config.yaml
n_layer: 17
d_model: 160
n_experts: 24
experts_per_token: 2
d_expert: 192
d_shared_expert: 0
activation: "squared_relu"
moe_layers: [0, 1, 2, 3, 4, 5, 6, 7, 8, 9, 10, 11, 12, 13, 14, 15, 16]
router_score: "sigmoid"
normalize_top_k: false
routed_scale: 1.0
balance_loss: 0.00107
balance_bias: true
router_noise: 0.3
router_bias: true
init_std_router: 0.0144
lr_router: 0.00167
n_head: 5
n_kv_head: 5
head_dim: 32
vocab_size: 7633
norm: "rmsnorm"
norm_place: "pre"
norm_eps: 1e-06
positions: "rope"
rope_base: 10000.0
rope_fraction: 1.0
qk_norm: false
attn_scale: 0.177
tie_embeddings: false
parallel_block: false
extras: ["capped logits"]
init: "normal"
init_std_qkv: 0.0675
init_std_o: 0.0
init_std_up: 0.0675
init_std_down: 0.0
optimizer: "muon"
lr: 0.00874
beta1: 0.93
weight_decay: 0.0
lr_head: 0.01
grad_clip: 0.5
warmup_steps: 200
schedule: "wsd"
decay_fraction: 0.834
decay_shape: "linear"
final_lr_fraction: 0.1
batch_tokens: 65536
seq_len: 256
doc_mask: true
train_tokens: 512900000
steps: 7827
dataset: "wikipedia_en"
Below are experts of layer 7 (counted from 0) of a mixture-of-experts language model. Rows are named router (the router's row for the expert) and show model dimensions 0-159. Each number is 500 + 40 x the weight over its row's rms, rounded and kept within 0 to 999. Numbers have three digits each.
After each expert's rows: a language model's description of what the expert responds to. This comes from a sample of Wikipedia text that the model never trained on.

# expert 19
router:498531522507448519508470490520516489405595487488410506479458501482459514461471476461456494502509474510470490458547544528514504488524536544532463557419524557562500474406502516505505468501532513498551547452508500503455518465503519450435474518555383523507531397532535502513605555508525453411529505525492480508439526478495484559466458557498503500520504474558507480572460577500479472540485493494508577487576430533498551484478448489512513452436456538479534505476453550451460461471426456
What it handles: Rare word pieces. Uncommon inner word pieces after an opening letter, such as n-ost-algic, n-ob-le, and stray byte pieces of non-Latin scripts.

# expert 18
router:502451434527462454437443496510498427517508496524483482495523554580438427545529419488489515519509476500483520490492479474494453572429459504517445552529539502544493551514494520526498518467423424510464479506512443526479443348502505476579496491525519479511526510533429549498501505458487412475493489529528469496472517506571512542417456464537502532523487501479447530498512500472496479498558445507507546517472465436400504497476441455436507545535501440506544501512411508464578473515425472
What it handles: English place-name endings. Ending pieces of place, team and common words, such as -ford, -ton, -wood, -ingham, -pool, Angeles, York, Wrexham.

# expert 4
router:487520436534550504583527479477417463517593588515504495470442521539534486403484472507480470524494520465488500468508495521503517494489517524439461525454479471515452449515518476470501451443486544496529523488487528506507476515516515568525479439537459553492489524495513453494512526494500503472489579507532547535462575494456560619428485546536526507481526480485427536515443512503500621552451535558576510536592452501483465624523446457497531493467496460492488485443565562523503475501478523
What it handles: Foreign name vowels. Accented or plain vowel pieces and first syllables in foreign names within sports and film tables, such as Gómez, Göta, Røiseland, Ale, Kim.

# expert 22
router:518507472450473546568462523519457509537489475494449552498521540524541542534500470443441529512516494480547505526447557340468568567515499533513505528504460477484438487415576540496445420524489516467542520533508509511470501530522386509561543501531546509519539538517439487499455545448504479489511510550516597550612504478502498514539482521494508479466497529536537552507529502558467478467486453474490533490477543510493490531455461466443481513565517409474500509579495517459561452472463557
What it handles: Months and in. Month names and the preposition in, especially in date phrases before years, such as in January 2018, 26 April 2022.

# expert 20
router:449504541473511541566498524478538493342466532474504502430520460449474468528535455473528557502547493519503547473540459548574599519509455533531477533468553425500519485507492521545506492472442485506522583484556502536450524493573490497546512499496484511539555457443539545486523550451552494434499443519530443495540503437487468483431500454514452497449420510553542486489528468463492533387531431472465520526457492517490519491476483583474532489557495482433509579473505529509521485477496543
What it handles: Function words and possessives. Prepositions, conjunctions, possessive apostrophes and pronoun-like openers after plural nouns, such as of, and, 's, who, These, Its.

# expert 0
router:427523525394467496516491523472486513530472576445464473462509441493471555506515531478476528545497446505505510474487518486476506426513495547397529509495476487516479482489501584494501511487491530488536474446486511509511453482513494543512510460529471474491465356550522559478566541453506501472503514502490626599450442475518468501503471506509475465509519480537544492433564580552478496447499483473557490515479519465503423504429521433473532495432440422472524540540495486534616493543490507
What it handles: Verb past/participle endings. Past-tense and participle verbs or their endings after was, he, or were in biographies, such as released, drafted, served, -ing.

# expert 23
router:501533441565495479511448500523489483494570438491473492458481429516482517465525540445462594510525398520530502507377572417504478532467485520495487445506473547546476540395546489567518522497480473490499517529490493517533464488467450460558493493463462353538563487475541491445466515548489468522512452482489560505507451528528514567551575534505484535493514486556554538487454555508480496428527430464564529499572530510509475514541478480480471533489513484466502567532456461515517474482506475
What it handles: Prepositions and word starts. Prepositions and function words like to, in, with, of in prose, plus word pieces starting a word, such as in-house, aff, poss.

# expert 16
router:485478444514487487533519474580518529516544557430486467443432480466458474415537520490501509449510462424528515485461445487537485500488536513375476493492472544482413576497482469545514524507491509468519500509520518482477467503497492563462549509596421528507448546425469567452566515586489536433513455506473512495521516448474533480513575475532467486497505552525521611487488510542502548490490461558540479492469522558448499521459510440452518445558524504489530484535449553510526507550422558
What it handles: Numbers in tables. Numerals, often first digits, in statistics tables, weather data, results and scores, such as 56, 22, 43.0, 8,310.

# expert 7
router:488446490490534532482496541533501493525436523475512532495515477502487491447504510421456463421499538443567539479426486497608525444528494579461498517498572543513487536537539498518519457449486535504538542473531539490496418481518499591481620500517509486475520517469535443485546599543484508473426531536490499505457560459494488503522491506498520577471522548466451504481511525580471498470439487471520541501460534532480547521483431565458485467527475489441483501370517531533593494516512557
What it handles: Table cell closers. Pipes in numeric tables, closing parentheses, and line breaks after minute-marked goalscorer lists in football match reports.

# expert 9
router:488478515465505503521500478516495550493501533467497492512479560526529478395558548524517491436534480487516541494399462453535539550534443513446487456457491584536459553501504487510506442483481487503549488496502527512490519475531440489499576502493486508436483488438515527396591502499503531508485508500498519517587514497566479578529550551524403446498518517496462564548549528389477510518447561464470450505484426544495478515506501455446607519481544464510538484439400480455507507536479485
What it handles: Numbers and units. Digits, decimals, degree and minute marks, slashes, and minus signs inside statistics tables, coordinates, and measurement or density figures.

# expert 5
router:501566486433476569556475522530507413466503591527498519454525395532535502514524530478526498533482529511486494468507544460527496496490501488485471515494466480497472471478487548535549431404546459477535513485517541499491510417554358453518542477515507439493521505473508458446474519494512524479472479462500501521443443478507450523554575590525483569524430596504505530456558488461426468462480529486451523508451464533516590564472470442499512510545550503506508521473436518558506484494442525
What it handles: Clause-joining punctuation. Commas, and, or, but, and sentence-final periods that join or close clauses and list items in running prose.

# expert 1
router:516451477483480649514522493480507514477514498483471496497523475452542489517491391514477495488521509496499534497437525470489498489514396470406476501491513440502464517447543488497492502425491495505556518504530520507458442460512497611552532474504503410401503443472438507498477503480479473521496552496483493475575509477462477523480410472537449530546515477514515487494558506373537476502533489504482554512495509514507562544568400522467507390518483546465529490431448472512516485501536475
What it handles: Label-ending colons. Colons closing field labels in infobox-style lists, plus line breaks and semicolons between entries, such as Competitors:, District:, Born:.

# expert 3
router:518501470418494543491466455645554469493509470467482472493463423479463437481517467521491496445508444511527513480547481503483549567455486512446457528487551470499511437466468585586483510427503477483472466457533516489461455394447501459439456537485439475502485496465493475529524523441479419480497492548544467522495446511510521481529531525461482444510526561460563599488485587456466451498534553479491470488520469419502436515495512536472498559543504481471481503535410492522482453515502461
What it handles: Mid-word fragments. Middle pieces of common words after a short opening piece, often Latinate stems, such as em-ot-ional, syn-the-sis, prov-ed.